{
  "n_layer": 14,
  "n_experts": 32,
  "router_noise": 0.3,
  "router_cosine_scale": 14.0,
  "lr_router": 0.00126,
  "qk_norm": false,
  "parallel_block": true,
  "init_std_down": 0.0,
  "beta1": 0.95,
  "beta2": 0.95,
  "warmup_steps": 200
}
Below are experts of layer 2 (counted from 0) of a mixture-of-experts language model. Rows are named router (the router's row for the expert), gate (a neuron's input weights, with its number), up (a neuron's input weights, with its number) and show model dimensions 0-159. Each number is 500 + 40 x the weight over its row's rms, rounded and kept within 0 to 999. Numbers have three digits each.
After each expert's rows: "comes after" lists some tokens at least twice as common just before its tokens as in all text. This comes from a sample of Wikipedia text that the model never trained on. Tokens count by the router's weight.

# expert 2
router:570486467491543427496421544458487529465446510510515419466465456481485575378498479517488471577534556487476468442520475553538500451532489473529527542549564473518424481474413444545431497462480485510508459479553530465483492504481427523510464562465538453532570568524497527459479501519529549565538503480523492561499532501529533517516537474472477444504493503457503483459430509544480474518543462499463542513491446449449536481460463512547586515503535501451580516520573542508429485496432502
gate3:506484551489453544484491435485496444547517458466458559515563561454508398537500482536556492465501515481522452555544530467471523525492493551470437510505458482492507523438549529468531434508489525550487450453515538526553480504537529449554510441527448511432521522470538480516540560504468468531483546502571440474444427543537522469496447455499572542443457463504528449557549502460510465423487512559490483452539490513487468425532573446486455482565482460534458576430448550531490436509462467
up3:522535467570465480505503495514577439500554506471533494481444467421426540420488503475433459462498500482515577513435463535498499459533489587595491537595507494533463485525492495507503526521485544515534486609534496457479482495464553526440530530523518576410494495510518516479522565589479486524510554538464528497456533467520537512458547530485454498511560530529522499415513495568497539476517477502473480518432437449477537548512459450517552439473460554469449474518534489452507546419492531
comes after: "\n", " |", ".", ")", "==", "==="

# expert 20
router:514527515450460443579518574489581508557560575474521515500427473483498438455523515522437502572489462502481508611509455525529488527545474509473508443489418486465458475569471525429382411428493468526546530468542474526440442492521534508471500541508476488523501500518526556514501525399433460485454490393522442457553486538544509520519502482498504476505552503465459458489491505481537583469480486470508456526534558509555514506456442505503496486469512514505505468515437537549513495460495465
gate21:487544466499480506472526435525508477530469472446471511485531574489572514513527421459524463490523524445552459534483544467520487532484432512463435524560470520573516524456490484543539462526505551486493415498517517524532453419560503469556505467520517465530448485507534485496502489577434526523502538532529446496467517565543523494425441471562553560440456476534484519480552560462596509445509489543470462449588493505499465432490541534489575505503545502447512600470470468569521453508430507
up21:475457474579517526437466434530460463516511477517509538454508542563488483513509501517513502523495556531498484487435528450417499527508538501518549507524497483498522487499507584493550493478496491597496458476491467485474542518470462545459497461474434479512522459513543472419589464468562490504517541438546484527486442455603577516459505476474509513476469446538504509574499515503505473524499513513464443516490493513523470487485518435493313363550455438503509533454486519473454479512515531
comes after: " ", " (", "te", ";", "ba", "fe"

# expert 7
router:490490533463510441498508597529480431507587532512519492488433489547467468468506521501456481520471412559564511537530557448555465573454469529573492528457477441486524555539555503494432469541495495473496554491484547482417477502540551515462536559500425512546417479546519534508428516490426427502481441477493506449570496504419467539498482551521553435546516528471489530531505534485511584500507490525509501469494530509541473490491512496486549461413464492494489408470476477492572527439529489
gate4:502558543570497514500548518486597482528528516489516486484532481507471518487428492518548535460494514504445505454453528467441473404499522478466484464516613563546486532450465520496506560471487520457519481454564474462475532504495423463566533481592483378450562505493492496448542438505485509484417478537494421463538529439505511432513467476442453477477492492479476508517545534450401482456460519486462535551484575490465493510494467510496481479519490506423517527434527466484434465556545515
up4:475500493562527518527550524442504567518446495547528485516529439457508506505438561571589462494534471508486460512489496484438534542476512508470479488413576461512448495553477596528550501492553463503500545483540495613520462522513534487551515450572546543515484488584422528589506485539480434441500510495495487540504534512465497423555499444540524527508445577475542544523524547470474466457468517532518541454495522466524463519516388512439487560490481513518508446528463457498463497439505500
comes after: " ", "fe", "cent", "lan", "gu", "mark"

# expert 3
router:491508413549554519499559503457444512454482494512487525536545508454514524524473578539469504499532494498479576567522489460472568450529469499551522465442498515515479465428499467486520546499483518505433478527483487467537467510525498500536534523539491565468484572435581522492529449566561436525506503526452512522449414493463546515541511527449468587511586493478439497510511557479549421459545547518449466545486467477488482525496354567511537441494508463508495546477480454480498577436495496
gate1:500524540430423526558460478522554457543528505464484522455553551547483494493509455510532522462481563485579447461481518467526440537466469521467491538553454497531510557489496477482581444469481513528471509531538527536560458530517578457511530485507566465511538485490470448479463533468478487472524539441565462543507567597570462548430441493497569493443439488546533481537481419419545448496516458496499514472532499551461476450539545452544520536492563558470470563466488484534546462539461544
up1:535461504489491583464469535517526512562458494515514507506567423500478515562533532509446451471503522519513456510617568488484515525532476569497445490489515575558503557484514420532518495519605484513490514513517521411469471539563546457484462483530520495490579491378583468492440473540401578504499435440537522507480461504517450462533492469496529510518505489439527474487460566503504483577511436490492545527501458576575467504462483501528434494510488507520511489516510500557541504477514484
comes after: " of", "-", " the", " and", " in", ":"

# expert 0
router:465524526472518504489511544467455481495470472500559531547497480533553512497442450516483522524520605464463539480454469576452495492530536511494523478473506526473507437482429407518449589541527472518521486487496439545462498499387472484554445522475582554449492515527502509457496553507601524493487491549474511472505564442512488459460542541484517519518428484476532512438468496545452377461441463449505461511465599532519537506505558564457481513506555453456532485528557501489482510487555539
gate2:485455528569448562490444436525498445518548502451460497495556545511468440547502490516519447474441476456541441516511566449540470555474438533486440528534438512537473556456546527502558420463490571520475478535531534491547448473559518437534493444537448472491512499408490452549516486489452478507506548489563433519452461560520500501533437479497572544439512471564493506570559504450534541521488506535490539457550455482496450508498499495562462500531480496553498566442484530566459449532456522
up2:512484452560538529432472585497531502485507464552502543501508450526532513511461474500530511545548547539474496467491478491472435491468503535508517495416489609511532512485469507516428582475512507479546521457484462505471536500484429518404511532481557543527495501550584549473541504499585474443540505572434551533537547440472472508478526533439493456493460470461543467446439521548512508490445460459481494500495508495502543498494564488502518503384562468471505449562533603492523561572516463
comes after: "s", "ed", "ation", "d", "ment", " one"

# expert 8
router:493434500549532449495546489536505469514488466511552412529464526469510507430472558531490521460519529495485510525501446575393519454568559463472521434469549471433441455457515499534511495508499494529529486583503468507463438513496455533482459459543479535553529505531469492453503472550516550466459460537496481536500536447526559511553510518472494543464433458471527547474428551544417496529473539450514519537445511514534561557496545431486479558517569445523559492484543545486578419474559549
gate2:525534535518453550481435491528514508537510494468493526434539545519492456532470472514535476498473527434538447532490545454524478555445444531467425562568466544560541572439508488511532489487480538467468515464539511521547464472544539427533526462497502477462506506471538440540498519465470480461513552443563455495448465556583473506470423465523562530444495532533501444536598500437565483451496478554510517454559470499462422442494555517528491502577500478480501564450451507570481442530435493
up2:503523522479572536491457469474454491520624496450469491468549455508585497472482517416584453485479558483539502574441505503526441535500554576525499519510424509480555475451496494443519509480479506526462485553499514507478511476502487502508537479555545539489527552524482500469511448515440386530522490521517496547461465536599487517507455523569560493479455486552474465532534520503572435466512566491499486494495431544511480473504422527632445461526470461484465492483505459507475567520472523
comes after: " of", " in", ".", ",", " to", " as"

# expert 21
router:565382505554541462514401548471546518556558516530466543545551537473523419517554471520474507520495515578570492478550496549473519477465497466464494458511518491434520450497507472577444530460548501424507449534495544493497485516482484503502480461494488536477479476453457580500483557498514471490475508496445457566506457523511515491478517404477512477474586468521499443400483503473437527406508582497469540540509526512523408488439488462490433467546519560436502480454501498502520487514497518
gate3:430582542529492567492503422475475453460480479510507517497534495520495478455459509520532410486471481428529467523470521425514443559524470559534479552522453551531526548457571485456560446517491504530481526481494515507584442517551529440536511486505514475501546534474527448444527462501494468517546555500571455435467514558554467541528434535491544534423467481506548489554530509517538533523515492530502526445559459486483500438551493452607526522527475517473507562454493522574450446591475473
up3:504434538413564542492516571424457555471524563554502541519407539487445451462505507462460541515465488495459515482530480563509484508583575543535525468491569572514577485471516459527474553493479520542510497567481512498523503443508440521549505548484498474488541474451533560487519474510529388494493518544501501480549480550501423548533554471573487530526461502482451566493434480487437484469598508487501495520516495546550472486455481485468454478526400523433537489505520506444516473500488537
comes after: " the", "-", " of", " and", " a", ":"

# expert 13
router:459509470535439555519519490524490591541492444530577554489378498467526465548538527489437454491480602502445504367458403477513479475500540526508484434536432451484430502480516467443500521545499496576530539504497452489483559507470464544471494472495446518487518448525534522446509494548551539544488474517482528504488505507470489478496482496495506521463456538550501498493516542504460356514547550514522505501522507439430512486523550500460562489527535483456528440464542540508533534468547475
gate4:460507544509477569550474466522510441479533562452451511523558526498444520496479480473533450473470448498523446562549530467493435564417445463479475545505517533518528512439483537561533449460482513449457464537476552499545457514566539449520447478472446454523467547463497461564437516452463475421492547542558446529479537549529428539479473462545570500435526482457503494520564431452532560480541470552483514453538510549551478547488476535507424495522506476555545531481446477520518446522451548
up4:554494495498435527500495509498504487555473502488552554409456523440469438494585532591472481484494582420502538462492433499520477502529485539471446495546476531518439469531596462462519466531525462501529520403447478461460579514483521519490380419538520571556464507529524549447601501563530474495506510503468508472533469482472562536445505479453507481522468529569483493484523520526508452583502533475467491495497540451452502475523494463485536443477504560464549480496573530488493524521506518
comes after: "\n", " 1", " 2", " 3", "\"", " 4"

# expert 17
router:479526536394458502460536529488450566513447428583520564462438463495535539558482550445464487487551562482452530426465467485406560461526530509440540468555505492461486466463527467448502480479507553498489542520515482483513570489434439508487512491455479462496458421473438538518547476489562558519516529527466495406530538484505501433544429520498491543516444516523480491542467436539431499525543540520587483500499469497405538454492525530535543484528456505466491507468513431478490518528513508
gate3:499496473573516556444489398516457518503515486480476536490501508519512434496466563536565503484509530478511404518556517524488486529493495510506485521520437560542489525482462493490546488573393530501456514517601438494574456484526495435543565491468422490549473516477475456482530529475517505541483528425586444476435459554526479495500447473476565453471468466573526429461494532463509495519516548507474563454570481492444454434471527507475494534461547434527476512427499533487444467500440511
up3:434488413487486485505545445516494510525538496516537534647537474566458494528543538574533511511514525430500463544512534528582479477524503580550496468554483469422452495476486520496502431498522489501577484428505462519585548516529498468521544499482548386550557460458477527502504474526488524451425540510560525485512485489470459420507479478449517461516502497530452448437481480563532481554517543517459517516495519509511610441494516576437519534538502480479507479525452520508538509488482501
comes after: "|", "\n", "-", "Personal", " Pro", " D"

# expert 23
router:496469466499526515465472493487439570575470475534472486500587457473460540490475484535557556523506557463471488455446462553456518427550524470523525487539543477487465502444453462510504541532512476553543445510582428533568481484438395503546457452568595450498548466481490502505473527538572573494487494502511531615502507505534491491557492495497451502525512454575536501487462529480514462474521472498514554458518498484491576530497521502505456558519550545502490576501514466535461495484528621
gate4:440530567525422542511496441478526455452505510437480537492498531487505444510494519478558460460515488441551448498530533449503464561431429559481429541513455529547528511462507487473551425454512555495476538488511535483529467541530552445507534477459430506473494531434515479513546501483455454526536532489558434461477520557571549548461424459443571522454471491455509497527515483515515514460530526550468497467531462529474460458508549514532495475539475401500532539437453523546418410544467446
up4:543524511442546490478461555511518454474563433541464530426469513505503454523533486496431495489546637463475483460534443469523544504470475489487535486541463473442498534526544432467498492449595486459502541513486526453381513561510517481508498466496499517503465455458529501557488540465451507473502479476522475469500516516559528374518523485600510562478526605481469474506512485546429491518480496500461525531485519499512382441518501502426445480536503463556537536475529486452526505498509479
comes after: " |", " the", " a", "|", " and", " was"

# expert 11
router:539440443632544533511597453463554578469545523469463511509489533500512543554522522503503557469480384515451551539484511551460498576490587514540491484535487464491497529559457632504555502486497479462508441506478485499553517529524560518490494521479540508539457506482531504458425487445528524471495474505449506561426521520542519429533467500553450468539527512458465519475555451516504508542539481520460508450461519464443515547491531489484551525518497543587481541498485536432484529512489510
gate4:531560460584454537504458523501441557512569440515499553529535460471536511513482466439479480466449480518506506515397436444453523535527539527513501529504505497504565538493544400492570491513489509580498518537512557582539479467515549489500522565594447466487462493509484464530524483524488482515535536483468504541482489549545495561470536417469537448499421516506518483539529517488519452467471583584541454506488566532482477442479424548576480528491500470454424518541534460453507488505544526
up4:452400507599535503512561477527546495482605484504552513520501506520513543596542567464427544572491459538522472522511503482550477545568496536604535473526475489483497489490560492470520446434462501490425467526503522488575470555499590553476524535413482510539508510494435544503471453482497448503487508527495491555448480492523527383491476548515486441526456455485528482538461450465549534508517579475442536443462458498521495508513488510533453486493497520527488540471496545450537467520483463
comes after: " P", " p", "p", "P", " de", " c"

# expert 5
router:545487450454582493480501515504495498512524464430575457517441455575585509505507498475538419473525567455531530541528469526436509501499535437539524483477458549430523461496482469523509511595513479492530522500485508544499466438480470506479549531492525500434456436507432465435474563581549497493493482476527538403507501473468474541469515487480527505556450581495507478481495512485444411462475572503586517569526559568471543479471528521485580542501569525466467482484501519494559546528495544
gate17:512494571531471583470441455534476473469491545478453488528568563464503430511487509498542470464481458510501428511497540462526483554494458498438482543515494527566544541444525526463533457445500576513451492539533507477524434486524536427588500466481435470550501534483471487557536513468474478513532547534553432530460502549549557539505431488548562508432533494555491542567531470468546553523488469545502518430559471497476432522524488522569467512564505481553548593450494524550465459511450496
up17:498554496515539590503433553506464531593446480512531562492509520478552497473479454414503463510543489530466503376504514483488546541582445549501511545484542501480491480519508504520514546515493485547501376481492545508469509469466460459542427511474499460386495485553487472482541511474524501527526504510483479470552492452466437502501531542502478457485542560497485525486486441499547476463460508641490593511478550511433473538496513564510549547492528430446512494529507527485536435477517534
comes after: ",", "ed", "s", "ing", ")", " such"